From a checkpoint of a small mixture-of-experts model trained on Wikipedia: width 256, vocabulary 4096.
Below are experts of layer 2 (counted from 0) of a mixture-of-experts language model. Rows are named router (the router's row for the expert) and show model dimensions 0-255. Each number is 50 + 12 x the weight over its row's rms, rounded and kept within 0 to 99.
Before each expert's rows: a language model's description of what the expert responds to. This comes from a sample of Wikipedia text that the model never trained on.

# expert 48
Later digits. Non-initial digits inside multi-digit numbers in tables, grid references, dates and statistics, such as 201|0, 4|2.57, present.
router:59 57 39 41 48 36 58 54 45 53 62 69 37 35 41 51 68 40 47 42 76 71 49 71 45 37 50 49 25 45 48 65 47 47 49 58 59 42 36 47 39 68 21 47 26 48 40 62 52 51 61 45 60 49 51 48 47 47 69 62 54 68 35 60 70 52 77 38 60 52 46 34 69 57 57 57 65 42 42 51 59 36 53 36 68 52 36 50 39 29 48 35 58 45 77 60 56 55 52 61 71 53 83 49 43 65 33 36 48 59 64 45 29 44 57 40 55 53 62 36 59 51 63 55 45 54 63 74 43 50 39 35 59 62 81 68 53 54 51 52 59 39 53 44 40 49 48 50 26 37 51 60 47 47 23 51 76 53 54 61 59 60 73 75 58 58 45 25 27 54 54 55 48 45 49 53 51 38 40 40 57 40 53 45 80 45 46 56 46 31 69 34 55 37 47 63 73 44 46 42 41 50 51 53 47 38 42 65 34 63 57 64 54 73 48 74 53 45 40 50 40 53 56 26 49 48 66 54 37 44 61 70 71 64 49 80 49 49 48 62 56 41 53 44 42 62 51 49 56 61 48 48 29 66 44 50

# expert 16
Word-ending suffixes in titles. Word-final suffixes like ing, ic, al, ive, ight ending capitalized words in award, song or unit names, e.g. Distinguished Flying, Squadron.
router:75 53 43 40 41 72 64 61 26 37 62 68 47 35 32 56 58 31 47 62 56 66 60 55 43 41 41 44 55 37 38 55 71 43 62 47 45 37 27 42 43 50 45 56 39 40 38 52 57 62 50 45 40 48 46 43 49 43 54 54 43 50 28 56 54 56 70 39 42 57 48 47 40 53 59 50 62 25 61 36 59 41 45 46 53 47 52 35 37 35 59 34 54 23 44 54 53 44 60 66 70 51 86 49 52 54 39 27 57 54 70 44 50 35 54 51 59 48 57 59 55 28 41 48 38 61 36 59 47 42 35 37 71 78 72 54 39 50 47 28 57 25 44 35 49 37 40 51 39 42 61 24 59 51 48 64 50 68 41 39 62 50 61 75 48 59 33 40 40 54 55 32 46 41 57 56 29 38 54 54 72 32 61 34 42 32 59 61 42 45 49 29 34 48 21 53 49 49 51 57 26 54 42 44 47 32 43 53 51 57 52 47 61 55 49 69 54 63 24 58 50 50 63 39 27 81 73 59 45 38 39 71 60 68 40 65 66 51 45 63 58 49 47 58 52 35 44 47 56 53 67 72 50 53 48 43

# expert 30
Verb stem fragments. Lowercase word-initial stems of Latinate words awaiting suffixes, such as sugg|est, comp, reg|ard, cont|emporary, writ, express.
router:63 64 29 29 33 52 55 59 29 43 24 63 29 29 35 47 66 35 33 54 72 66 50 72 44 32 28 36 44 26 60 66 69 40 36 53 30 40 41 47 45 62 35 43 37 47 53 69 59 60 62 51 50 52 37 33 60 38 57 57 65 57 57 59 66 50 54 40 46 68 40 24 37 50 50 57 63 42 61 47 75 43 42 31 59 46 45 59 34 46 32 46 67 38 45 57 46 59 41 67 45 59 60 69 54 63 28 44 68 35 63 56 57 35 65 35 58 71 44 31 55 41 42 53 47 53 64 69 51 23 49 38 62 62 63 58 45 48 51 47 65 31 36 43 61 34 38 68 28 42 56 49 45 65 38 56 66 67 50 44 67 49 56 70 65 61 51 36 38 53 64 39 53 33 66 46 43 43 51 44 62 42 35 49 62 37 62 66 49 42 63 52 37 36 42 66 53 50 43 39 46 52 56 57 41 45 33 51 40 56 63 59 46 60 61 46 63 61 39 53 31 46 75 43 44 54 61 59 36 55 54 59 59 60 45 67 67 71 39 68 60 46 38 58 46 44 58 52 61 66 62 56 54 66 58 40

# expert 0
Given-name fragments. First names and name-piece tokens of people, often in tables and lists, such as John, Ch|uck, Edd|ie, K|en.
router:43 58 42 44 49 63 53 57 28 49 30 64 51 40 42 44 60 40 24 67 76 52 72 62 45 43 36 20 49 28 42 57 57 36 47 59 44 53 45 42 55 55 48 43 63 55 40 54 52 52 45 56 36 42 51 40 61 49 53 79 52 50 51 65 59 47 48 48 47 43 18 50 43 36 45 56 54 32 58 31 53 37 54 61 71 50 37 70 36 52 40 31 54 35 60 53 55 73 50 69 54 46 59 72 32 49 43 47 62 28 54 79 45 40 48 50 53 42 47 41 49 23 50 58 57 46 56 56 75 52 38 52 59 61 63 58 31 61 65 51 65 49 65 38 46 53 48 58 53 51 68 26 48 65 43 65 66 45 17 29 59 46 47 50 63 66 35 42 34 54 55 50 32 41 39 34 47 40 48 40 61 29 41 48 70 35 52 71 66 41 65 32 43 60 38 72 55 53 54 60 37 55 67 59 40 44 47 46 53 66 52 52 59 65 63 48 61 57 48 70 46 52 81 40 32 48 79 58 28 45 46 59 62 57 47 58 46 46 49 46 61 46 46 67 49 34 59 40 65 51 68 64 52 52 59 25

# expert 60
List spaces, separators. Spaces, hyphens, pipes and commas marking structure in indented lists and tables, plus some words like writ, Jud, fourth.
router:61 63 29 29 27 46 62 60 36 41 22 64 32 28 31 47 68 34 34 57 66 61 52 69 43 37 33 34 44 26 53 68 71 39 36 52 31 36 39 55 45 62 38 42 41 42 57 69 59 64 61 48 48 50 34 30 55 42 57 63 63 56 56 59 69 53 54 35 35 67 44 28 53 49 47 60 57 45 53 49 73 45 43 39 61 47 44 56 45 46 31 46 66 39 47 64 48 61 39 67 50 56 64 73 49 63 27 48 67 44 56 62 55 33 60 38 59 65 48 31 61 35 40 61 44 45 55 68 49 29 47 39 63 63 59 63 43 48 56 39 63 32 40 37 56 40 34 71 35 44 57 43 49 65 40 54 66 67 41 41 65 50 59 71 69 62 52 40 34 54 60 46 42 37 71 45 46 44 43 45 65 39 28 43 71 41 65 65 42 35 63 55 41 40 36 58 53 45 47 41 42 52 59 58 44 54 30 55 42 57 62 62 45 62 59 52 66 63 38 56 33 50 80 41 35 50 60 59 37 50 49 59 61 59 41 64 62 70 40 68 59 43 36 56 49 41 55 49 62 62 63 49 53 63 59 43

# expert 26
Word-initial lowercase fragments. Short first pieces of ordinary words split into parts, often after a space or heading marks, like s-ung, l-aid, comp, sp.
router:67 68 28 29 33 49 61 61 32 45 28 64 29 28 29 48 66 30 34 54 70 59 53 71 41 41 37 36 43 28 56 65 66 43 43 47 29 33 43 45 50 68 40 37 40 45 53 68 55 65 61 44 51 58 36 33 61 34 55 68 63 55 57 61 71 47 59 33 48 64 42 26 42 50 46 61 62 53 58 48 75 38 41 40 60 43 45 55 42 44 30 47 67 33 48 58 48 63 43 65 49 54 64 70 48 58 22 48 65 44 60 60 54 38 61 38 61 69 52 32 54 37 43 53 39 60 59 69 49 29 54 44 59 59 58 52 41 46 51 40 65 36 41 40 58 37 42 72 26 50 58 49 45 68 42 49 66 58 51 48 61 53 59 63 64 65 54 36 37 60 54 46 41 35 62 46 47 37 49 44 62 41 37 40 66 43 64 66 40 41 62 51 35 35 41 64 63 55 37 40 48 56 64 55 38 49 32 51 37 52 68 63 48 59 58 54 69 67 42 53 34 54 76 37 37 55 58 57 33 52 53 60 64 60 37 64 66 70 41 68 62 43 38 56 48 40 59 53 66 67 62 53 58 61 67 41

# expert 35
Mid-word fragments, URLs. Word fragments inside website addresses, formulas and place names, plus lowercase stems such as stud, oper, car, circ(ulation).
router:63 64 29 28 34 45 56 60 33 39 17 65 26 28 30 56 64 32 38 58 68 63 51 69 43 35 36 34 46 28 59 70 69 42 39 49 28 41 38 53 50 67 35 39 38 38 50 70 64 60 63 50 52 48 38 31 57 43 54 63 65 61 54 57 65 54 52 32 42 61 39 28 41 49 44 61 63 46 55 49 76 36 39 39 61 44 42 55 45 50 36 53 67 40 42 55 46 62 40 65 51 56 67 67 51 59 26 44 61 39 56 70 55 39 60 35 57 71 49 30 49 38 41 51 35 54 53 67 48 35 52 39 61 64 60 55 38 58 53 40 66 31 38 39 52 36 39 72 31 52 64 44 49 65 40 53 66 59 48 43 64 58 58 65 63 60 52 40 36 52 62 42 45 32 69 48 47 48 53 36 55 40 33 44 66 36 65 63 46 39 59 49 38 37 38 63 59 48 41 42 40 60 54 56 40 54 31 50 38 46 61 66 44 59 59 57 70 60 38 55 27 47 78 45 38 57 58 60 34 54 56 59 61 62 45 67 66 70 37 61 59 47 42 49 49 40 60 53 67 65 63 56 55 63 64 42

# expert 21
Function words and adverbs. Common verbs, prepositions and connectives in running prose (was, to, as, with, that), plus adverb endings like gradually, formerly.
router:51 67 42 36 28 56 59 62 49 44 54 59 40 31 30 58 53 43 55 52 48 54 74 50 52 39 35 34 51 38 56 73 64 43 47 52 40 31 48 59 64 73 37 38 26 60 42 75 53 59 50 42 40 50 41 41 27 33 49 65 69 59 63 56 60 35 59 51 60 41 24 46 69 70 47 53 52 43 63 34 52 52 40 31 69 24 25 44 41 48 42 33 67 40 65 42 68 65 68 75 71 46 50 50 46 62 55 50 49 65 73 43 38 56 50 44 64 69 41 62 42 49 50 44 39 34 54 61 58 49 66 57 69 55 60 56 35 72 62 48 57 58 52 50 70 36 42 54 29 43 51 54 49 52 37 58 65 42 46 55 77 62 48 64 54 63 48 49 49 53 61 52 26 43 50 30 46 48 49 49 60 42 37 52 44 57 58 61 63 59 61 51 47 40 56 64 57 40 51 55 37 43 52 85 39 56 25 30 52 70 65 61 60 56 78 50 54 60 47 59 42 50 61 45 49 59 65 61 44 44 61 49 75 53 25 62 71 70 43 59 45 44 41 60 44 67 66 48 65 48 67 51 46 46 57 42

# expert 20
Vowel-final name pieces. Short vowel-heavy word pieces inside or ending foreign proper names and places, such as Yokoham-a, Nsuk-ka, Sudhak-ar-an.
router:67 62 49 51 55 76 48 63 41 21 45 63 41 38 44 61 60 43 52 59 58 56 58 54 44 41 36 46 49 44 68 56 53 34 29 54 45 42 39 34 52 62 38 41 48 43 67 56 46 64 47 41 57 62 33 46 70 43 53 57 60 59 62 49 63 60 60 44 62 59 28 50 43 63 55 57 65 44 45 52 73 53 51 35 58 47 52 62 36 51 52 42 66 38 44 55 74 78 54 83 58 50 51 55 45 53 46 53 75 60 51 67 43 37 56 41 49 51 57 20 59 43 62 62 40 58 68 55 49 32 41 36 55 67 72 61 46 55 39 58 83 40 20 37 51 49 57 49 49 69 50 40 65 72 51 63 69 56 53 27 64 63 63 67 83 62 55 46 39 55 53 45 50 48 41 31 35 48 44 26 79 33 41 65 64 41 57 63 33 43 55 60 39 44 59 61 56 42 50 62 26 44 79 48 54 51 46 68 51 40 46 63 38 63 49 55 59 55 44 55 45 49 57 47 47 54 46 58 48 45 53 60 74 68 27 68 48 48 38 52 54 36 41 40 30 43 67 51 73 68 59 55 57 47 64 49

# expert 57
Name-internal fragments. Pieces inside proper names of people and places, often Germanic or Slavic, such as Kre-ts-chmar, Farn-s-worth, Holst-ein, Pilaczyń-s-ki.
router:70 55 32 36 41 60 42 61 27 47 25 63 26 41 39 47 56 38 48 48 62 65 55 51 49 35 29 40 60 35 65 55 58 46 48 64 45 48 34 51 50 61 44 40 42 36 53 55 67 41 39 61 50 54 51 37 62 51 56 77 71 50 52 62 60 62 60 50 56 52 51 32 58 55 35 65 72 48 43 39 75 38 45 39 52 15 46 47 28 49 38 40 56 25 50 51 45 59 62 62 45 47 61 69 50 51 40 49 53 60 69 40 64 41 54 51 44 58 51 40 54 49 49 54 25 61 55 56 53 47 40 33 67 49 45 69 36 48 53 48 55 56 55 36 60 49 46 47 49 56 53 45 85 56 51 63 49 68 53 52 79 72 56 63 56 57 53 39 43 48 67 60 41 30 50 32 46 48 60 40 42 34 53 68 54 38 58 57 59 38 54 39 38 59 25 59 56 51 61 57 47 50 41 71 35 54 39 46 48 64 51 59 47 51 64 45 65 47 34 73 35 79 65 39 34 53 72 63 26 51 39 50 51 50 30 76 59 54 47 48 73 43 49 68 58 11 39 61 71 58 58 56 47 37 51 33

# expert 22
Varied starts, states, was. The ing of farming and ruling, digits inside numeric tables, name initials, state and nationality words (Texas, Japanese), and the verb was.
router:56 63 34 30 29 51 53 63 31 43 26 62 30 27 30 52 64 30 39 50 69 61 52 65 47 39 36 29 46 28 56 69 74 41 41 49 29 43 43 50 51 65 39 40 40 44 58 68 58 62 57 51 47 45 40 32 55 36 57 67 55 57 56 56 69 51 57 34 37 65 40 29 43 47 49 62 61 48 61 48 74 31 45 47 63 43 46 59 41 47 39 50 68 39 48 60 56 63 42 61 51 60 64 72 50 60 24 43 64 35 58 64 57 33 65 35 55 70 39 35 54 36 41 56 39 52 53 62 50 34 46 44 59 60 59 61 40 61 59 45 63 32 41 39 51 32 37 69 28 47 57 40 51 59 38 54 63 57 48 47 63 48 51 63 68 59 55 36 38 51 70 50 48 33 70 43 47 49 47 43 66 38 40 45 68 38 66 63 45 36 63 48 35 33 43 63 61 49 36 40 46 61 64 58 47 49 35 61 35 48 65 60 49 61 57 57 70 69 40 53 28 51 78 33 36 51 58 54 35 57 55 57 65 61 44 68 74 69 39 63 56 46 34 58 43 41 58 51 63 63 66 57 61 66 62 45

# expert 3
Short inner word fragments. Short lowercase pieces right after a word's first letter or two, mid-word, such as cond-em-ned, o-un-ces, b-ound-ary, av-o-id.
router:41 62 42 30 49 55 42 69 37 37 29 59 48 37 31 45 53 40 38 52 61 50 49 63 42 35 32 44 39 34 42 66 55 32 33 60 46 41 47 47 43 57 41 41 44 26 69 70 65 56 66 41 65 50 44 52 50 41 45 63 54 47 66 61 51 34 54 50 62 73 42 40 47 51 53 59 55 36 50 40 43 43 46 46 63 45 35 65 44 32 55 49 62 50 51 39 64 86 45 46 34 54 49 63 36 61 42 51 66 25 59 65 64 52 59 19 79 62 48 49 53 32 53 68 45 70 54 89 64 51 53 31 56 54 70 48 37 44 53 57 55 34 27 28 59 44 36 48 42 45 53 36 54 65 30 45 61 63 34 44 47 61 40 52 73 69 29 41 32 81 69 38 46 40 52 40 54 51 63 48 56 40 53 41 60 49 58 63 44 41 63 67 45 46 65 58 52 45 20 51 47 58 48 48 56 49 47 37 40 62 54 61 45 72 56 59 72 60 29 53 54 46 71 48 44 53 55 54 53 62 57 67 55 55 49 51 46 62 50 77 47 41 33 52 36 48 52 55 69 63 58 63 45 63 70 41

# expert 63
Digits after decimal points. Single digits after a decimal point in coordinates, areas and measurements, like 6.4 sq mi or 41.5 degrees, plus scattered word starts.
router:61 65 30 25 26 49 52 58 33 44 26 61 28 31 30 56 68 35 41 49 67 61 47 70 44 38 32 26 46 27 54 68 69 41 39 57 35 42 46 52 48 64 35 42 38 38 55 73 61 68 59 45 50 49 37 34 62 43 54 67 64 58 63 61 69 48 57 33 46 65 38 30 43 52 46 65 62 46 54 50 72 36 42 44 60 47 44 62 40 47 30 48 65 40 49 61 43 57 45 64 43 52 68 72 50 65 30 46 67 47 56 63 58 34 62 33 60 67 45 29 55 43 43 54 40 54 50 65 57 36 54 45 59 62 64 58 36 53 56 37 65 38 41 34 56 39 41 67 28 44 54 42 51 65 44 57 65 61 47 42 62 55 60 68 65 59 53 37 37 57 70 46 45 37 64 45 38 45 47 46 62 43 28 39 66 39 66 66 46 42 53 46 37 34 36 65 57 45 44 41 47 56 73 54 48 43 34 48 37 50 66 65 53 61 55 54 66 62 41 57 29 54 74 43 39 51 65 57 30 51 52 63 59 63 41 59 66 71 42 64 57 46 41 50 40 38 70 50 64 59 64 56 54 68 66 41

# expert 53
Word-final suffix pieces. Final pieces completing a word started by a fragment, like st-ress, we-ight, laun-ch, percent-age, and whole nouns such as power, control.
router:56 55 40 42 40 66 74 68 44 28 57 55 45 34 43 52 58 45 32 64 60 60 44 74 32 47 45 53 33 45 45 55 61 42 39 56 43 54 43 45 38 56 43 31 26 43 41 60 47 51 64 23 37 29 51 39 48 45 64 51 50 67 44 42 56 48 59 38 46 65 41 49 48 52 55 55 52 53 44 57 63 38 22 49 53 50 39 71 27 23 54 33 67 54 50 72 52 59 54 54 52 53 61 68 43 51 42 31 50 45 52 66 52 41 53 42 57 44 40 48 55 39 31 48 47 67 52 78 64 46 65 38 71 79 61 62 52 65 51 47 51 28 39 30 59 49 36 55 28 59 52 21 62 78 54 52 47 62 30 48 47 51 59 49 55 62 40 47 49 72 48 26 35 58 72 53 41 44 75 25 56 48 41 48 50 52 50 60 50 39 49 44 48 47 39 53 57 53 16 39 51 48 53 47 46 40 48 45 21 59 50 52 24 60 44 51 56 53 19 70 25 78 51 42 39 53 54 67 53 50 42 72 49 46 46 55 75 68 41 62 56 40 32 48 47 57 49 59 55 62 47 51 51 51 45 40

# expert 14
Pronouns and word endings. Subject and object pronouns like he, it, them, often after commas, plus mid-name word pieces such as ić, oy, Christ(mas).
router:61 63 29 31 28 48 56 61 31 47 25 64 31 24 33 56 64 30 34 53 69 62 51 70 47 35 31 34 40 26 60 69 68 43 36 48 34 41 46 53 48 60 32 39 37 39 56 70 60 60 58 47 51 52 39 28 64 42 56 64 59 60 57 62 73 54 57 38 49 63 41 30 44 48 47 63 56 48 57 45 81 31 33 36 63 37 41 61 44 42 36 50 71 42 47 61 51 67 40 64 52 56 68 76 45 60 28 43 64 44 53 56 49 33 63 40 57 69 45 32 53 39 41 58 42 52 51 65 51 30 52 41 61 63 62 55 34 53 56 40 67 33 36 40 56 40 37 67 34 47 64 46 48 61 36 63 56 52 48 51 65 53 62 65 65 56 56 39 38 58 62 44 43 33 68 42 44 42 50 46 64 41 30 57 64 43 60 66 43 34 64 54 39 41 41 63 58 47 47 41 50 61 51 61 35 46 31 60 42 51 62 59 44 63 61 56 66 55 40 51 37 53 73 38 37 58 61 57 34 52 52 60 61 63 43 61 67 68 37 67 60 48 34 49 45 37 60 49 63 69 63 53 56 59 61 39

# expert 9
Table pipes, word starts. Table cell separators in election and match tables, plus word-initial pieces like occ, sett, municip, sub, m, N.
router:67 63 27 27 32 46 57 59 34 39 25 64 27 25 30 47 58 32 37 55 68 58 54 66 43 35 35 32 47 27 60 69 72 39 39 52 27 39 41 49 44 69 34 42 35 50 51 70 61 64 55 39 48 51 37 31 64 44 56 64 64 57 54 55 69 49 58 34 42 65 40 25 43 50 45 60 57 54 56 44 76 36 36 33 66 47 40 52 47 42 32 44 65 44 40 55 53 61 44 62 43 59 64 71 47 60 28 48 68 45 61 62 61 35 60 37 62 70 48 34 58 37 41 50 39 57 52 68 52 32 48 41 56 58 59 57 39 44 55 39 62 35 37 44 51 39 41 69 30 46 65 43 43 65 43 53 67 59 50 46 68 52 58 64 67 61 51 33 40 53 65 44 47 33 64 52 45 47 46 41 62 37 38 46 67 32 62 70 43 43 58 51 40 42 43 65 56 51 37 45 42 53 58 57 49 47 32 52 37 49 62 61 48 59 54 47 69 70 41 55 32 50 77 41 43 56 60 59 40 55 53 63 60 63 45 65 66 67 41 65 68 52 35 54 42 39 66 54 63 66 65 54 53 65 63 43

# expert 55
Mid-word proper-noun pieces. Opening or middle pieces of capitalized names and some lowercase words, such as Tor(rance), Phil(ippine), Sy(stem), president(ial).
router:62 61 30 31 32 47 61 60 31 45 23 64 28 29 34 48 65 33 35 57 67 65 57 71 39 34 35 30 43 27 57 65 70 42 36 48 34 40 41 50 43 57 35 42 37 38 52 67 64 62 58 44 51 50 36 31 59 40 54 65 64 62 57 58 69 48 60 31 42 68 37 29 36 47 48 62 60 50 55 45 74 43 37 41 63 42 45 56 42 46 37 50 70 36 51 54 53 65 45 66 48 59 67 72 50 60 30 44 65 40 55 57 57 30 61 39 59 75 37 31 56 39 44 58 42 54 54 66 53 36 45 42 65 62 60 52 40 52 60 43 65 32 34 38 55 31 40 73 28 55 58 44 46 68 49 56 67 59 44 45 66 54 60 65 69 64 49 42 35 55 66 45 43 33 66 46 49 44 47 49 64 44 37 41 61 39 62 63 49 37 58 44 39 42 42 59 61 49 42 41 43 53 59 61 44 47 33 63 39 60 64 62 48 64 54 49 71 69 40 58 31 54 78 34 37 59 61 57 42 55 55 57 66 61 46 63 60 66 39 62 59 46 38 54 52 40 65 59 65 62 59 52 55 65 63 42

# expert 49
Table pipes, field colons. Pipe separators between table cells and colons after infobox field labels, such as "Address: Rennes", "| 0 | 1 |".
router:53 57 41 47 35 54 52 61 44 49 58 56 49 39 43 50 54 41 48 47 57 53 62 56 41 32 47 39 37 40 52 55 69 44 39 43 42 36 42 52 66 66 24 26 49 33 70 64 61 46 59 52 53 45 59 34 54 41 73 47 35 53 39 67 73 49 59 18 59 72 44 36 49 55 49 60 71 49 60 50 52 54 48 33 91 44 45 61 38 49 45 38 81 52 35 67 56 59 63 58 66 47 79 62 39 68 33 55 56 39 53 60 58 41 46 45 79 76 47 36 46 48 38 65 52 41 45 58 49 52 33 49 82 49 60 53 48 49 51 37 56 39 52 44 61 48 51 67 48 46 66 42 61 50 38 50 56 62 49 35 48 58 53 53 60 56 34 34 27 58 68 50 54 24 56 30 30 27 41 51 59 50 44 47 58 36 87 67 50 48 59 33 48 59 45 66 54 65 47 59 39 57 61 78 30 33 41 47 39 54 67 67 47 62 51 55 76 71 46 53 60 49 52 50 54 39 45 56 38 38 53 48 48 67 40 60 45 50 41 57 71 47 50 48 53 58 65 64 48 76 53 53 34 42 47 59

# expert 23
Capital name initials. Single capital letters beginning proper names split into pieces, such as S(ox), B(everly), G(ates), D(allet), often in tables.
router:57 51 34 43 38 43 57 54 39 41 38 54 42 43 46 54 67 38 37 48 69 71 40 61 44 53 50 33 60 34 44 56 60 37 58 64 36 56 26 42 58 64 43 59 45 44 67 56 56 43 46 47 51 28 42 36 66 34 65 64 40 73 57 62 86 57 60 42 42 46 46 21 51 47 48 61 56 48 66 50 82 31 55 44 51 45 49 46 41 41 32 46 55 42 51 58 49 48 53 67 52 56 61 47 35 65 30 47 59 39 57 38 56 33 64 41 56 46 38 50 71 43 59 67 19 54 64 53 56 29 31 34 49 56 61 59 58 56 60 36 80 46 45 48 49 14 55 49 55 74 55 52 49 48 46 55 52 49 51 28 65 55 76 78 63 64 48 45 30 57 55 38 64 30 52 42 47 46 50 53 52 49 43 46 50 44 71 51 43 45 46 48 23 64 36 67 54 57 44 51 32 49 48 59 24 49 35 49 45 39 55 74 32 52 61 57 55 78 51 74 41 60 55 45 43 44 54 68 55 56 46 48 72 62 40 59 50 47 42 44 56 44 45 66 27 56 71 67 63 55 72 66 51 50 60 49

# expert 10
Leading digit, capital word starts. The leading 1 or 2 of a year after a day and month, and capitalized word starts such as Inc, Pro, Cl, Res.
router:61 63 36 33 27 48 57 59 28 45 28 63 24 27 35 46 64 31 31 49 68 57 48 70 42 38 30 35 42 29 63 66 69 35 39 48 33 40 47 53 43 65 34 44 39 34 53 72 65 63 63 47 49 53 37 24 61 36 55 66 65 54 55 60 68 53 58 32 36 65 41 26 45 52 47 58 57 50 55 44 73 44 40 33 59 48 44 53 44 48 40 49 71 38 47 55 47 65 40 67 51 56 61 69 49 60 24 42 60 40 56 64 60 41 63 39 57 66 49 28 60 33 39 61 37 52 56 65 51 30 47 40 60 60 59 65 42 56 59 40 64 36 32 41 56 36 39 72 29 57 58 45 49 61 40 55 70 59 46 43 59 51 58 65 64 63 57 35 34 60 64 45 46 41 65 45 42 39 44 48 62 40 40 46 72 43 69 63 44 34 60 47 37 38 40 65 56 52 48 43 44 48 55 61 46 55 30 53 37 54 62 62 49 63 61 51 68 62 39 48 33 54 77 36 41 60 60 59 36 55 49 58 63 63 43 64 66 71 39 66 57 50 43 59 47 43 60 55 64 66 62 55 53 61 63 41

# expert 12
Leading digits. First digit of a number, typically years, ages, durations and prices, such as 2 of 2014, 3 of 3:44.
router:51 59 31 38 32 54 50 56 41 51 26 55 32 34 32 62 60 43 40 53 75 44 73 62 44 42 42 50 39 20 46 55 69 43 44 51 47 52 60 52 58 57 21 57 48 43 58 82 49 42 48 48 58 44 53 42 56 48 53 73 46 65 48 72 59 41 60 37 57 64 46 44 61 57 49 63 68 44 67 57 50 49 28 55 61 53 47 49 45 37 39 45 69 44 70 66 50 48 51 53 46 49 43 54 41 53 39 36 61 46 54 60 58 47 72 44 50 73 31 46 59 45 41 55 51 45 73 58 79 45 42 30 65 55 55 62 39 59 61 40 56 59 29 42 66 46 28 57 35 54 59 46 68 52 50 47 54 59 36 22 49 50 64 62 54 55 47 37 11 56 57 35 25 33 59 40 34 50 61 53 60 44 66 31 55 49 57 52 40 46 57 40 30 56 29 47 66 56 41 44 51 49 47 47 25 52 29 52 27 45 54 60 28 63 58 56 65 55 36 54 17 54 68 27 52 68 48 59 44 57 38 47 70 61 44 48 56 63 48 47 61 39 26 45 46 29 53 50 66 55 65 53 34 66 46 45

# expert 28
Digits in scores and tables. Single digits in scores, dates, percentages and table cells after dashes or pipes, plus verb stems such as laun, kill, chang, inj.
router:55 63 31 30 27 51 56 61 32 38 29 62 30 26 35 53 67 27 33 54 69 62 50 67 43 31 32 35 51 25 56 70 63 42 32 53 35 32 41 53 42 60 35 33 44 40 57 75 65 67 52 46 50 52 37 27 57 39 54 63 60 58 56 58 69 51 57 33 42 60 37 31 43 40 50 66 57 46 56 40 81 40 42 36 57 46 44 57 46 43 33 50 67 39 43 61 51 66 39 62 47 57 68 70 47 58 24 46 61 33 56 62 60 42 65 37 60 70 40 29 54 41 43 51 42 50 49 66 49 32 52 40 63 62 55 52 37 56 58 40 65 39 36 41 59 38 44 71 29 51 59 44 43 65 44 57 59 61 44 46 64 47 58 68 66 61 52 33 38 57 66 44 41 35 71 46 43 45 48 47 66 46 37 41 64 41 59 65 48 36 62 52 39 36 38 63 55 47 41 44 48 59 58 54 35 47 36 57 37 52 58 62 47 55 54 51 71 64 48 56 27 51 77 36 40 59 62 57 36 60 52 60 55 61 40 67 68 68 41 67 57 46 40 51 51 38 60 52 64 62 63 58 52 60 59 39

# expert 45
Plural endings, closing brackets. Closing parentheses after dates or counts and plural suffixes ending nouns, such as institut-ions, researcher-s, ironclad-s, proble-ms.
router:57 57 34 38 31 49 48 69 43 36 43 55 24 41 47 40 58 40 47 50 67 57 47 68 52 40 40 52 60 45 66 58 69 54 30 74 48 45 39 48 31 72 25 37 27 51 67 50 52 49 51 29 46 42 27 42 42 28 69 47 58 69 49 47 68 48 71 33 27 50 42 31 61 49 45 70 45 65 60 72 57 56 45 48 52 27 24 63 28 48 40 51 59 41 52 53 44 69 43 55 58 48 54 73 36 50 48 55 63 53 68 47 47 38 62 53 56 56 31 61 42 49 37 43 44 42 52 64 45 55 43 30 54 49 48 64 38 66 49 18 58 43 43 29 46 39 60 54 33 53 48 58 74 46 38 73 52 70 35 37 50 65 57 62 52 53 48 57 49 62 55 54 48 46 37 49 37 43 47 55 50 54 66 63 50 39 52 57 47 40 66 49 51 55 42 48 78 48 44 46 41 42 57 81 48 49 44 43 33 71 51 65 57 58 51 36 57 45 42 46 29 67 63 36 50 43 47 56 49 59 66 67 53 65 26 70 51 56 38 54 79 38 43 75 34 55 64 52 56 66 48 49 48 53 50 20

# expert 18
Role and field nouns. Nouns or their endings naming roles, occupations and infobox field labels, such as player, President, Headte|acher, Polit|ician, Found|er.
router:51 57 44 49 40 51 65 48 31 28 50 61 45 32 31 78 64 35 45 77 66 51 51 59 40 41 30 43 41 39 59 59 72 42 33 41 26 35 42 68 58 43 49 25 41 46 41 58 46 61 50 29 42 35 40 38 47 39 45 51 75 68 52 66 39 50 45 46 43 53 46 40 37 46 58 54 59 36 53 62 63 56 31 64 56 60 41 64 54 48 49 55 58 41 53 54 56 52 59 66 52 45 62 87 42 57 46 29 52 46 76 49 50 39 61 38 55 60 35 48 49 41 43 53 34 48 51 38 43 39 44 37 66 68 64 45 44 58 52 30 49 41 34 43 59 49 45 69 32 45 50 32 42 72 27 62 52 62 38 52 40 74 51 64 58 52 47 34 40 77 50 33 32 32 59 48 38 39 34 31 49 46 40 44 71 50 74 56 27 40 47 56 45 34 37 68 75 47 43 52 16 40 72 62 47 34 41 58 44 47 70 57 45 59 46 62 60 68 42 50 44 65 61 44 45 49 50 59 45 53 56 64 44 72 49 63 52 55 35 62 66 62 34 52 50 34 56 62 43 65 60 54 51 53 50 39

# expert 59
Letters inside foreign names. Single lowercase letters or short pieces right after a capital inside foreign or unusual names, such as D-j-ukič, O-u-attara, K-ar-akhanyan.
router:57 63 41 33 47 56 48 63 24 25 18 75 44 44 38 49 62 39 55 47 66 65 34 50 42 36 49 48 54 41 50 56 44 20 49 53 51 51 38 62 48 75 45 44 58 39 53 59 73 32 61 51 31 50 42 48 65 43 59 74 40 52 70 35 64 45 64 42 57 48 50 25 38 60 52 64 51 56 51 63 79 51 40 35 65 59 50 55 43 38 42 57 57 36 57 45 74 56 55 55 54 78 44 47 33 57 47 36 52 53 80 45 35 48 57 24 58 61 56 63 61 34 49 59 24 46 53 65 71 37 58 41 48 56 61 56 39 37 67 51 52 33 60 50 68 38 54 44 45 47 69 47 42 45 40 53 55 62 40 40 47 62 53 59 75 75 35 46 40 65 52 29 35 38 53 31 39 46 48 31 67 66 47 37 44 51 54 54 58 43 57 51 23 59 38 51 52 72 51 51 53 51 57 58 43 46 44 50 57 55 62 59 44 82 53 59 51 47 44 52 52 61 54 54 59 66 67 74 36 57 33 39 51 47 33 72 56 50 43 41 55 36 53 44 40 34 52 60 73 56 74 50 41 67 59 55

# expert 29
Capitalized word starts. Capitalized word-start pieces at sentence or line beginnings and in names, such as At, In, An, A(cademic), Mo(hammed).
router:66 67 24 28 32 44 58 60 32 44 25 69 29 26 34 46 63 30 37 62 66 61 52 69 41 37 32 33 44 26 62 71 62 40 42 58 32 36 44 53 41 61 36 38 39 35 56 66 55 61 62 44 52 55 37 28 65 43 57 57 54 51 47 50 63 49 61 33 38 68 47 32 42 48 43 55 62 41 53 42 80 44 38 39 56 42 43 51 43 40 34 53 72 37 39 65 53 66 39 66 50 56 66 66 42 58 30 43 64 48 52 58 55 36 64 38 59 70 49 34 56 37 40 61 45 56 58 61 49 37 48 42 62 62 58 55 37 49 58 45 69 31 37 37 56 33 37 77 36 47 59 39 40 60 43 56 66 57 42 41 51 47 62 61 68 64 55 34 34 53 64 42 47 40 72 49 42 43 46 47 57 40 32 44 68 38 64 67 52 40 62 54 38 39 43 60 61 49 41 39 43 60 52 57 38 51 37 58 42 57 61 64 46 58 59 52 74 55 40 53 28 47 76 33 39 58 56 55 33 55 53 58 63 64 41 70 63 73 35 69 60 41 46 60 52 42 50 53 63 66 65 57 62 56 62 44